From a checkpoint of a small mixture-of-experts model trained on Wikipedia: 608M tokens.
Below are experts of layer 5 (counted from 0) of a mixture-of-experts language model. Rows are named router (the router's row for the expert), gate (a neuron's input weights, with its number), up (a neuron's input weights, with its number) and show model dimensions 384-511. Each number is 500 + 25 x the weight over its row's rms, rounded and kept within 0 to 999. Numbers have three digits each.
Before each expert's rows: a language model's description of what the expert responds to. This comes from a sample of Wikipedia text that the model never trained on.

# expert 33
It responds to: Middle pieces of long or foreign words, especially medical and biological terms and non-English surnames, such as hematopo-ie-tic, gluta-mate.
router:498500504472453461484541501497521529543455456476475519503540572447456519459491481535469470516470497485551522507493471496524548581488537515510535517469505482508502535483527510501513470497509478491492499497512545525527488482530531471504491537532490518490492480490525458522523505482484506524519544512510490488527466486520469452504487526494503502519517497478506434497499516500455512473528
gate5:495482493529520488474493456533496507497456514513511503494508491511478499501478435499511513483529490473525478566492451466504486532485472500528474488497509506495503517479482491490523514515520494531507518494509503467441526525530498532491548462564526518551467490446502431513470490476503535545504435485505503523511473495494513452528494541519512512499501474479475519503516507568526479468512
up5:490485490475532468491558516506513515498515506485496491520511504492507486515477524512500514508545533507538511489508497492488506497494511524468509497474513486526507491501462506477412527476491535513509474455438495493484506490478493517507437495466480453501491477548508523515499508482530509514499501479510489486458488471483513509446455524522513517487474533504517465479482451518518517532456
gate6:463468439457497483462557455462494487484507469476494485490516487482514500473468544520541452504475520472489522494481560462478488515524504549487485501481564506529501486517523509503530533495498518498470511509508535532528502484528461494509527491533487491545516506543556507476495458494537521527486461508471516455528447494442493497522486519480509507508506491487531530511539462499467511512494
up6:511544523506504522513494512520450482526498517493537433448478506451479495462503506496532514516520540500538525465493495465544436541534527533504490505555501523490471488473452499500488462548502479516482489507518473490518532495503481479541489513529558542472546489497510466493509486497488477452488531521483481524444504483508510479531488524498508471488558482545436466509512496471448512501519
gate7:535498510460497493478462457472482469508538480505476480522526491464489508438472468494502510514531512503508527488428482499458518484510529511523497493545525508497502496516438521555540548470497454534507500482486483485546507491521473496433514495500558518497485443487539507512521482504468526544562485501464495498488502511516524530522519522477533473470486522473519498509520506510471503537467
up7:504505450495472527464479509488526482511541501476474504504455479503502511532516504525482504484520494471550532453486519460531516533498475482510491481498468483466495532517460538514484529482497465520478542558498498470547534498502469549519483493554506472536482505489504507473466498498520471459499519486470508477487550460489529509502516479537515520508517486491462505474488513510500527491465

# expert 55
It responds to: Pieces inside Asian, Nordic, and Slavic names and places, such as Yangtze, Helsingborg, Tsukiko, Veryakushsky, Hoshino.
router:460484470491504526504527536535501524509529510470516513498483500531493483531479503509551484485499491515460526476511507478504502515511513543563515530503469497479489532496488503491483500484507487502525476512485520506506499511492472449489495478515515507507468512455504538510518499527496492531484512545470502462463536495514513481508489486482483525529519531474511478472501506502473484473478
gate0:515535485493522528436531498498511494497508483497497517513470556502500508541492490493525458476473511515464443530491469477454490511506519537550462481501513529476478502441472527543517472544542449511511504508496503542505483453530486528514449512478486529492468519509522507509540462528474508473505524525526525496494513532440496453474511532502482515487548541468466500491495519494480517475500
up0:474555547467529486518494509495490488534540515520495544488479491493537467437473476483497514489529500481496519478515520530525500513485469469479515510531491483524477480487502495476506486460509532507510529514509483471510489522478536494494531484498512495505518513452525522475519529516529559531528478525498503511507494451529506514503504483474501499457472463525505508502486505512489513537481
gate1:492503482471478465543460527455477496525500474530504534522500511493442471466534486538505468490469529534470507539521497487484495506499523487471491472551484480522517497527490490459471531498480507484525488456493465538499497489503526478521473512494482537531541499482518476497498480438493486493535536543477462486495474500484546483475516502511476470487477474490532456553470491475473480547507
up1:498494528474505483519522510505540488498489512506491499466513472516460534520500493479526479455509491480503532514523478510493467466499530521490517507449488544539468495453488506498500514491507538538472551483512475478505508506497474467489491507512525488458460539530504482516517512507513478536547467456507514478511518534538512552488477460476487483459530518499478476517462507507479502483498
gate2:451465479470505493497487479478518469491478503457515513501484516516516466487479566523502497436458546528475442479509475495473521518518461487446486480534546507518508458485516481508533483424470510532500459516519484470481479536518476568514543487473479465475473490478497491478436524539472502487516484523516485476435476484489562558446522535507485474480523498514546508481497493521517493489476
up2:493508466468492482513512535489535474496525513495489437527534572514477476489488460491564464501530527514496573506460510522498474498505543517512514519495476501493502507477503539514468550510518489503451505466481513489496544481481510454501469522511500502508528534483489487484534498481502475537516509491466506502508504543476517436527465471510473499526510520517489486539487525535451491486514

# expert 21
It responds to: Spanish, Portuguese, French and Italian names and their word pieces, such as de, Francisco, José, Saint, and endings like -inho.
router:490519486520473538529521491485502541514526473481511508540455543533481542507491517455475505533500482510484555526452471519497516506464517498520545524493463447502522490498503540485466469489514516500473502493524504532528519513520510485495476511481514545498499439510540451513495464553500499473526484524487484516488523545508504511481486494463462470525520489507503511518507493549504521509535
gate2:495499459525474498524513430481501496527562494525501495450492499487473519474523504474511506499522505536443529476495479514457479480478525492471516484520489501499477482512501505493537494489496491509502494475509519457536483503472504511523520479510483505531473516512536463498418505521507500486490498481467509477534505485515528474484500456498492456508522436472554524485486511515500521480521
up2:468507475492472496518518487503460484493524483535533552529481478501549524469478533460515529509547538539488512482508480529531531516492500492509534493488498527448538493516457496504476500484499494512521469539513468530466523494489477508517502483480508481524504461513468486512508509496481518496494517455502507516477479483508482494459503456480536493499533461509483527505524501551519464490510
gate3:462464477510471493513458475490531494529531484477503485525489526508535498530496518508509469467471509503463476520455521495485474514465484475509532474492511511521455475475488467515507514488515493504521481489487452495501569503567476509471526475505505503481455484451498489488482501495482507527490518516503486489466527424510480438487483485505503471525541444499497487500497432458511553445503
up3:442494520486485528500533470514545536454468514515511525520481524502514474511445501526548484531499495485482522470495487507476472554507502522486523509478517494499541529504499485466516472521493508501507464490488501494478556485489506483485511512537515595491479511470517522493493509544476525488480558488468481466462521509515480510544516497474464515563488565518452538546483534519534502483534
gate4:488510494501508461487519488543526514520522494494489541494487510452476485474515520479521479472507515528535489498545489522504531523492550527519494452483497494493461491533504486498520488496510486474499489499512479493520556509484475508510532547487470499548496449519481533492491509517513540471489509496475493502501501537484526524492460522521492497479473530493476529511512481522493529504495
up4:486505476467493517542504508503490516476510526461488505517462450493481456524506499514468514486533495470452527484485499479511463498502522466447474534513519478519542505490467516476482480520495523515502485476501492513474462476479530522531527474532523476468516529487513552537489498481482505499512473516518479483521459480496543489516507518484497490501514533504497497484526522522496510485499

# expert 30
It responds to: Cities and parts of competition or organization names, such as London, Championships, Asian Cup, International and Atlantic City.
router:462503458527546539519522476510499471506523483508487512488480493503495515500517460517429557481459487454468512510477468568514494510468524521538489484502467482512455521512489570515531504486556506525491495493460464478544517500564498528481497477494494523516486476476523530473514495469470507478478500485455487477458508508478518510497502524508478517484490493545506499524480508507458502526481
gate2:462499490497490515533491518505537471476496486483462523512546556493488552533506529496499510501481515548514519555501499518536459486485484477509506495499478528513477461483489468468499493509496495565481447511511457503465514495504506474529488498484543518513503501488525495533500495480519536513532554465506480494501469510521516494494544516512501482526521481538456496497463501505481497514536
up2:526521491500479492490498508485530472452523450502517529494554512467508504532533506438509512559464480516510541532506511481515497555500491493498448491487454540499519511496512494471506512502490530464518487465516479506484523459514500492484452474515550497477501492514482500532426498491487474532529532463502510506495521501516547449500553474526534467548497493508491493497480506508515493499477
gate3:485504545483510519484487486512523521527494509525479533518490543495478564518459454535529511496484495510475504500483474547494496528498524536539499493556507514517510504494509505487545502515486518499506482480506505503526488512500493494541476527507549513569453505498528477481505458480499520490514515473522471537513506479528488495490533463523467486492485488471481511512501541467517484477481
up3:473509476476504496483443503512477518515485489529505527492533526488481512478520498489504504507499460523451524494527520432485525537532497487479509494486484511494510547486523529525514516502535483507453543491521542532530487467502497503484511501446486476492519534462479500489479490500561482508508493529479494412481492528487502536457506492514523485502481543476459495505470476509504495522501
gate4:469460491547523467512490470478474517501544486527494464474487464530526517510515500481514506480477491457501491523526491512483495458480473478553503470516504507525448497523428522495487506453546485520514504537498474517501541513494524510485491552507520453512460484514521468509501473499489504517475474530472503496518510501481511520508488524489533497486491512506470514481519540514513537515470
up4:461465487588503504516476496517513517521501512530506505460465471517490456485491506461527479498487534473530485507500495526518503504483549477538546487504469467495460527484433538503503491471507499478475512483502495482515534541443489459529461521548523474506496475477504480531489493511491482505489512534480518545527473532530487528474517510488525480510485494481499528493499524495494505495502

# expert 3
It responds to: First names and titles of officials in political text, often after President, by or of, such as John, William, Secretary.
router:451521532514471485479487519456464526486516525484503473447487485499528504480544526458461465515537493509482526482487493557484495518461508491454505448494439487523463437486519469443499466492485505483502520511502488504541495484504553528552479477533482529510513494507498483474498479498506497501494541507513462491514489506519531501476535531472503504492504503539496523520472535505473499496470
gate0:469519513501510499470521514491470498486536490561512486560490528525544514487480507497479513476523497505522533491512517460480488488512483509510491442516509501530469500516539524501546544489470497476541508524514486484481543478476507506470525536490566484486481491487490514490508461495512502513467513520497508498497505532526492506526494487486512503509501500484533529545490509504484498525515
up0:481488541459498524486526483560508479492518474515524476465496523490467545475536481525465468481523497519519493549517473491504464503457481508507515438517457470499487511529525515546526515509502487501533490525531524508499524496498434485521478466487527492472480457521517481533458496518485490429495446503462524495538482494521506520472544517540476497477499510501491490536492545482501526503543
gate1:467513461502511526459507496453499518512518497545484525506463463516471458513500471491514550476513524501488514501506505508527472499456496518475503482466500452500514494518480485483504505492496525499496514526496509493474520480504497468475476557457503482462530491503472474490510501563500516517500466471520503490520494484486479498485486468512511473467460484512457527530491467508475497519536
up1:471544486508495462450518498502497486506505491563511492524540414456517461530516515479496510484468510497462506516506462477502533510475481496495519479505490485469494519522557519466562470484488501505483507494490504513477530510525503515495481523437489481509524478527490558541505552510476495492462485482461530487493494517496485458518500494467516493499472509501503518505488479482482466478537
gate2:473474522486458498445460470498501493527452509501529509505492466509487520503489463472508515484456483567483459480514456483513477489464510487500496519449500542463481528512523480507561520474551488534484535460500493521459453516455478519483515474486518479490531479489489487527512526508457482543502557529490518464512504474493493523462555499524529535489515469515513498492538508476491495518455
up2:490485535465497494510488484571487473501516521508499472508514476477500498528516501554472532475479504499476519436527479536490488536518449475497501460472499480508494483539507527467515549515531476507424532495519482500522518525517467512524497542517481479517521501481503483519539519516506496495514520501508508491500532498467536484536470551476477480488521505537535534488477516515453539461496

# expert 22
It responds to: Prepositions and table pipes in sports reports and results tables, such as in, for, against, scored, played, in his first appearance.
router:498492519491554492493504496508513497508507504518514511510485500492477482467550494541461497532512533530458476523485476455492511519482524488540514486513537484477479492485511504513468510523519463498523476470499491503486529495494527484512487437520485520515514450506480523475474496531574481510493503457441479489517473470508485444523502516470502526495545478520502481512516493497519475442472
gate0:524524505516527502493533509484496509531502477495487473468476483562466475483524494534509478471513498545496541496479545487499483481491497505516496472484525552483527512497492486473497497475492464553514466517496499501467501511502504562526499529459491517478504485505502491520496511469491465534544559484473492479511531456454531538502485488535520500446520529523492476519508529509454531472486
up0:536528537488462490505536508466538525534487492438492519454452522465475551498493476497486526479462524515513438519514517557488510508509504500541485508503513453504488466519452515497495547514487480536471504492501529532506490519471496558510503518476534536474521503504521463525495511457534458501501504471515481513489521485518509531549560554520507504498495501480529559507537514502474472491502
gate1:496519480468494479504499459496541481543492494496483501542515488504512478467493509470515469506527520500465481516478534440467501497543537526530499477474530504500509442475525472532452477506467479509536501518518525511528512445502496474518526534485471485499516481478512465484498483451491521500527512591466503519514531528506462476484541486511500456455515495486537496504514485507512508478479
up1:457559490537467482503473519493521514475527486472513479492515507561505547503531537513550454540519467470512544457467485510427460486457501484512545480520521488458528467514531460516500508473510452475475472495512544549524510508478489482499508496502513524493518489529508535498448476542488497532516517500503504512535471503564520507474482483508544538469532491476499436522506506513510476484492
gate2:479464472516471477512529513492484490519481517487525481566491504530459490525510490523487495512504501506529462510486440510502488485454498520522521524556461515484511504456471496522459511504528490479501495511487490496521532510468509502488484488544541528497501557505544510479504501478467559463514439520474473513478530475511458439492540497463501528483470506466480546489461530494509528524552
up2:491523509463505525480469531504500502492534474526484523455501477480573505489534473485499493496489477479461530488506537504500496518519495499498512516457509476505511502489506503499514502556460525496498539463496483523443495493543498509508505507424458521530480472487513504496504524556498464499461528477511484489466482547498469519519512484512465484509516493495526486515522479527455505470488

# expert 25
It responds to: Words inside names of universities, ministries, and offices in biographies, such as University, Institute, Minister, Director, Law School.
router:482525484490494508470509483507481528491526509523517496552513522459497517526497505520459501492552554476500524486480469521491529522462471511456469493493457500544491467548511520483487487457506520487508519491490523496495492490502502478508488449471436522488515470515508494484489468520507443490482539524503515493537557566514517509497515484477469526479495541515479515513476531507508516551508
gate0:509505494485530487449503495519488492487483526518534524504513515499479520522510448495461496527554524484514478510480481516481470498510511505491467525532513511526499501518505492484524512538480532495528533529490496490502462468516520511512501509487558501520458515489507497512514463512480505463492510501523483531476464485486459505521519482520480533505493489499492483479477463504533526478482
up0:519507501476547472467523510525457521495491510512519485490486531495489530478484467553504496459501530495545491527543471480508471506512504507529527498504516467493472499497462525539486490522493515490515493507484528478495482532542485511475531484549453511523481520512495523513495462489478465486523517481481515504493485535505539523484483510506456556492473558474451452527494509489536514486541
gate1:496500476485505487505531491499492460534520500518518503497495521468503531531453491487495494475474526523465508538473477523505528525500494508507527508450500501484503479508501453480521494525507484482516527506500482535432480504488510504480534524521512510513497491498486465503551539499501541466499495476471481554539547501493470481470510525498486490475511513558492542509543513512504478524536
up1:491494483489501528505490512500519427521526499530565515478458533503481500504522531481510508506477458519480496554457507446484511505490488487491537497472517469479531526484504475535478486507463496521499528495481505505507510491492464497505532490547542496525451507519506484499476513540508524493473481524478459501511473528502493475479468507504483494484485487461505524476494431522477468526450
gate2:538516520491460489508526490503446540523490506463499532500478471515494535469505519510461481476503497518484510488534517508490560496523505486513494460482468519526536477529495460500514472515482490454534470512481503493480529484490491564483460487472500532563485493528506468516502498452530477515534486505498446510515504506501455533494512479492494485474548529544504562455514497491517517555522
up2:524567512479492489537521463492497531494477515481533490466516495539498502473462484524496497456485547533458561520522517520534506497498480517512486512468512538534523472516514520497464520535435496489522521474545516489475505465513491507517490510448500492512502471517517586508505497485523492482481497505522508531556501550513496502447455457501495507486525550511517514506508477516459466537540